From a checkpoint of a small mixture-of-experts model trained on Wikipedia.
Size: 8 layers, width 512, vocabulary 16384.
Experts: 16 experts in each of 8 layers, 224 GeGLU neurons an expert, 2 picks a token, a shared expert of 256 neurons.
Training: a variant of Muon for the experts, 8881 steps.
Below are experts of layer 5 (counted from 0) of a mixture-of-experts language model. Rows are named router (the router's row for the expert), gate (a neuron's input weights, with its number), up (a neuron's input weights, with its number), down (a neuron's output weights, with its number) and show model dimensions 0-127. Each number is 500 + 40 x the weight over its row's rms, rounded and kept within 0 to 999. Numbers have three digits each.
Before each expert's rows: "raises" lists some tokens whose logits its average output raises strongly, later layers aside; "comes before" lists some tokens at least twice as common just after its tokens as in all text. This comes from a sample of Wikipedia text that the model never trained on. Tokens count by the router's weight.

# expert 7
raises: ",", " (", " and", " |", "-", " is"
comes before: " |", "\"", "'s", "–", "th", " League"
router:518473473572491473559522493397538497462461502501513471468600450525543455516503585481476478516509444508460525502460543477568509464569510502477504387474491461571532489489527543535476438468462595525454508524494469499531514535559487547513480459454476504513485531572523501487468523468517495540499557484466518473519536504485497470546492531491427484547527513457501515484506508500512479426511
gate13:499562541477488496456446462465449508445413493535601547480441479532541549509441467418528472456486475543514491468484552475465483526453498553508537470523573444489511451487471490502531469524457468399507540519497561496464489580470428436534546545496508520442558528517506480511533492492455538513463509550473465490469492555494481503533387471526560486507496482528375508527511477523473544552489
up13:480490513461487495538486443458481505489496441498564477496486506443544536532491480466443486550495456543494457520453457462506486490422467441484483575512519538421466548530549524443477497490530527498490443543460525470436542505542513580491494473535552521545475523512513563565523506532510410463448489535461530454532554508494459481530478496585447501457448526484595530442517489476504501586530
down13:485510439488484511572489576448515482502456457484534543486526552448539499486515481497523473448480459539447530510458557560554536522522538414485500439478523473443540528546515530507482474479588425507450426483519560524482500514515483532513525445488473505537478537463506467545508507518473512503595437447479528470579471487457564499545514495485492452561469493531404530477526546435547516536518
gate14:470459511501553570528490524484440477466488441474550515493528494530462470447500470379490527563489479467483509542474566491450566537556409451453547512544507544563574478499502576422588486392510499489547513521540468550551522545445530535482489535560526519543473528497460489470501502498466485490555470413492424483492537483523460498537501570504470502507466527461436530509411527504516498524539
up14:479515423455524481515466512528493567505463497506472510525511515533595553477455531561576584547538505516475504467484476420484508506538458415426465530544493422534492558542534502533502497491563533527525465352510434512527529485528469506487501544529460510496528546471606514477496496466503451534529510464491474566515571463520515454488496498474521515445509435459506486503461503432440390533529
down14:547585523516446519490504487507528532536508499503509485547486549578451473497512519482489495515461511508555481530499434480486513573497576481454468513501540489480510493470489467521456518495492536541484432546530487562446498499528434450543506492466570473538468503427492549472470484494420445452523487507469418511457463581460528559573562477505423495518485518546501508477510460488548518512472
gate15:453538473474481459439477485506607525496538523510450458478464506559499514469535541524606537541521407506436496487591498496467565496503511569481521499534516477539561436483570512478469448538535556534475421543473562538479508535520506608460430487522483535493494455463493537396481533505490491551477462528586524524506498454460486489510528494484484516512493560420580536511495485542437575538513
up15:509506510467482484601452528554494490500470494578537498499516561537537538508481537465404497476451519529502503550518481451551422448379506501520466474456497493585542540549451517504505496486490464458431479516474439491488552494438493460521608501467529468425451499564516474532500464452531559443520518470532580478485477446477431465529462479478438526512555444572503461518492471422508490466500
down15:512512488521499480542394473470514484507519557427471493485567499495572459539407454518459455469575516575528507420479573429470470540537484618527476493429485449516473529539495425497476455418504548514529444457480493426491505498509554469550477495536431528496510455475486517550508448508531469486543438459528511528516470554537572514482499451530479492514510510537558531526499508550529530514508

# expert 6
raises: ".", ",", " |", " (", ";", "\n"
comes before: " |", ".", "%", ":", " of", " ("
router:422502497466503491490508484557554437573451502522460447517507501488444545536585525528484513546536514496489541604503541502517513559462445538432489533505420554445461535497496509519504539413494519467551453453515512494529521428632577495477517487547487585454499429456448484439521443558472509497479475491488504477542528541507488485466502501486495522496554544491465467462462477575506455470496
gate13:447594520495533489483533517516404442520563531559477543445448518502472498600587459578468560536517481448450496462414490433442530489476451448513506502566534520507501458448460429487532511494495455451446524513484535498555559461482534498505524472509489476600459534451524479543446472489441483559532499516485513509437505482524439434519494556564477513532534468555480464510464512491505388508479
up13:489426481456458543506475571497465455470449426471497501584501410552500472516459482453518510540466544502510500582528472499486468494525474494500528452487466474467403509528513506552474488510490477526510471534506504500519510516528486533558512444454443492548547473512534492531475515500597523490544514491430537460462443517502482513476400444485529432457475483531558493510567517475521539498508
down13:486523583512468506532514517490517458454496362576488547474481454448590513466496518485520532534502477476503525490498493478555497471482498476451541484449471581434525498456463500495476492519581536569507460420508513464431469539533464474515451470514520535430548499519553557549505491467462460440494520507516544456444516478500468480494465479545524456493479477549454550534478563552533509550461
gate14:459504460582494500533479436479444466462433453485484492468558501429499500560414421574459502566474523493474465570500527506464492472551536452493471490512467550469505520541562458462494469486408465496454528515496579530520457511475538459467558513500527554488407520505411516465496475431515479470453499440453480539540522538407501506525480494383507473487553478506530502505516485465535464489486
up14:464535520574510572523532529456549475540479529491427437518459539507469509534541556524451453494468495537493504499522482441516445537453509512463561521514587482505531544470461514586547508514482472513577499503502472512467521527436519534482516438498482527505537504498490480462503441564516431535481485503517471468505563549525438540418538499527504512535590480459558546505506484538530472543519
down14:449490507479494499499468540481515491532480462517470513578450492500504514485464535580519596472554505467574499541503577510450545494476552536507428452455429499546565522459475496515543482495605460491570475521479503531505430497510447555492517540540497519477472544550468436506545535451527549504481535510405522537496507529514550419468475476546533472440550497478461505471580513508463435465479
gate15:485513506496588476522486529439550529480553590490454576467421530408476523554499577517490588484451502505511448484498534485521505436503512529486465442483456497471448499465415539510519538494572483523515473548480495510514475509440574480522516480474499518455499559472504494483532527518532497449382473487472528477512456506494477519496486424482479495469520561465465516540466431515578556527440
up15:420415457491520544485482514466498514469515502489446525565484506542506588476461551457470435475469459543506481550492426513532492518498491517401503518528527542424538493496587474531467542534493516464529515478409574535500567485530457415513516571548551525493459446487460464488470535493482532459471452453448475478537472468533527496448413536484542496458450498467548522472477535448515531505441
down15:488505500442481507495470495434479515498524507504499447501488503516390425414492498467488407441549485528472524535521593487517521499524496501569532493491472447553502527537526504523470527454441494542424479513517485518479538573494510582483451549495508514518433531499503613496410501511559522489489520499506538501543583409469479523468469498522513552459452476523416430534499488534453525449560

# expert 8
raises: "-", "\n", "!", "ful", "|", "..."
comes before: "-", ":", "|", "==", "=", " by"
router:460494498429495488558557537519509501443498523502489501470442605448571456503540554441434497554462584494477570556464469480455499502527500500428532525494513450427471477481456461505489565499528498519537445456479566571548521539486479530510546469495489473578445450502527597502573541574468502437525546501458465519580510537472558530434557438492475535477540527448500457553543598519582599491522
gate3:545477569541503432478539508501559508501516485472499443481498525580514485453489559541462477515548485483536523554484504462425528474532542569482488492532536501560484508492494487498509485544508506602445472511496475527474504548507476536448513474449526455490507470501523527516491484537449552515511529499488453498520485449500564462484512541525527497510449459594482473533511466525543466496557
up3:495510470521433522443534460604522471503525414476534476497453484518523448465430465545521557452524501460490498476514487563439499555470559514497532580425553477517478511464451495467420415542524474561415454509483489534465504575559479545526487512474571527509505516547514494440543495561444554471460532460546578493453424495478493431511490553497514529491529499482612409470496520405507517548478
down3:524501516499504528491542462512498478501399563532533500566479538564486517470542475582427539497480483385522564498494437537496510442547551537493468475497541445527530483527481534616552501434546539519578414471517509413484484474502456451475468501479490509504535444527467550479531468482510555503584507544513539467498500445577515551558487489576583580426485549497407487550518472574456424508510
gate4:507473526555457466489490537453508499553486514534546523490522522532498503538521535464438508488528524471508518504476497540457487468496484460513519493454484518477499488460514494516475551517461502504515459458452448496493485508454484536408519534593495431521434479503574511571514512552472479503480492493494541518497476495479491474486463545516511482472499492514464502430501437488517416477584
up4:504501473571564480479503475463437460506436455448550515512454449435512484519502490451514474560540526457512512535453474493475504497515555455471506508501486524519571525474486473487519521470482499542483551549462514493503453538505500540515578480505482487452513466481491372557533518503491470506478475460509540542478558542487468458512484493554443496400465519501524535536472482555549546538542
down4:557502534503552509484538597555480469481520477496520534483504576506519520566542505438452560452600483451496486506504532527508492447482569484452561507508513539398451485566452485470493494552516565454465452513488512551508507486430427453521470534530548508496479452555503509513496437558484567539490496506472486445554446498517551574499600517607530490550482524433468442498539502502522483471480
gate5:548478492468536407492522475516560496452509513528527476517554493522475501576528486462457551522520540514550484528448501496496513429462480499468503449476596561441519482499464506462460575513538554490559534556518553495426493476439527509515481515482525374488480516471472503522480525482444474505506494524520513451564485552482499487454496470521546547514509448583564465534503522509427488481429
up5:473516512546555485492485527520588533515541394489528624467548508511471461546504562549458524500484513501469512480512450467495528457512521474492494512512470527518437514498474537480464499547486518522502510452467488505536390516443434524479501459490553513514479570582556397543481436590499458497517515447538581530555596540423531458495510466468534492520416475480513550503486501431467542512481
down5:515549485500483538515508467474447500564514502512519459533518459517537417440405502502567532519500485505469469520485528534533531504521498451426501498468476451569483510464463537549545455508592503460572561500514450487543489565530579501478522484535471490452522448502521494519508432462495488490452532480432468492524459548510508546564539478459489491533579473538440493524503422540534490467469

# expert 11
raises: "\n", "-", "|", "===", "==", "===="
comes before: "|", "\n", " |", "-", "==", "1"
router:527516460441530475466491487507507467554461473551521497418418472449505493513447474540450430470521446479528531556461488436426533493436521475415485486502485523396550523512530465490492541513536491492491513452524553499554539551524525474554507557476470497496438530529431440463439471550487458512472462477472481527490460544516528541500539485492504512467507451507515513480483547501516545498526
gate3:478565519586579494455529477473499452529513498520542497521465544550502480522478481466523474515473560488482528538466418455477527595580542483511504465449496471517449523511497545503493528552503483547460469574572451491483506500477510480548549498489494493482494489532512457490552478494444465588434521487486482462482465521415491360536497490448581504486541385539469468576444493483482439498465
up3:480517517533487484553464490510503481529519600495531375495512470466474510485514460524476487398504492466523436559486510509517433487520545443519538503486475483540461500558494446496604491494497456472432565473606544527425512512430519528481597582446542513520505516461451462534507455490476512563477507454463458491489527506515497518602472493513520518516548481480420483556489484491523470497425
down3:489490465577519572510474458502446479568472498450457558523443487466513519461466556533535471543468454496563505564488487490448487512460575519485424539478556569472453487446556512489478487467516517480461458513481442509471492563491495461515485526449497444500488497527513514467502483532476469534448482515542549547520516572486429459483522455508501545507551450500539490494478545478560513567485
gate4:509481510514500516497460578523528446470475480423496621423461507539560526523562498480495515534486404476563550441482508504512420499544457553541472521583549501456511466557517501421494551507492525510539548491487542518443600544446496497519452478522486499521466495485542522477428512513603478474544504507501550500496466466511514541489495475493468472499521463532504515471539495500544476440486
up4:541522514523463420590482427467541492460464508489481479563504504505561420451513518480470446426487512536490438534481461542485497455489465491507509487531554513490496451492518456425453521461547491491481454510488508472505515461506540455477585478497550473538500470457474502479542499449498526529509533498529503519475575544534508468487543438497479447543468586445523486551471559505452473577479
down4:480551568521483499487486553548513497490477443460521455491524430471483515597538536521498516510578441447471445556461513525404473580516469507469484498556600422558519490553482571540527510480439484524466505549521553368551492517496504488453422523554524451472514471480475555483496533472487481495555513426499579486533566499490528529484466507485470483524493516501442547483499492499513584445478
gate5:486488421509438581480481470496466425504591508486454506569533495404524563483529538491522486486470550488568480506501462523549471493517423437472455484522505505463536548477507505405572538488531501481463478536528572562448442498497474448518518460496512471474527498519488630477500435495495460560512443471496457497489455533469556525458416493542513572522440497534505475562457496480476500478501
up5:460493529530464524511508498443462442433418563514531598508532545512452435519456565466474461495498421454543429434466487493466551514482482481457536481479482514476399508539426557483486536433413490546518466476545542539477500532519514492489445491598513491423533521497536515540475542493451536400535523531506522542536526446505523507500544511531474558484498524437523470404576505531513554473484
down5:511446464428484440483455490497521609480550450546533530513460498433533533461471505498455557505496482526549465528570453420496557508554466491474514495456505497509488502545483470544501489572470530486436443522545502506551503426449486475497473509550406512535559475583545440453484490488477529548555468536480483538533557581464510491476470533425511515558529488496529518419423504462505459481520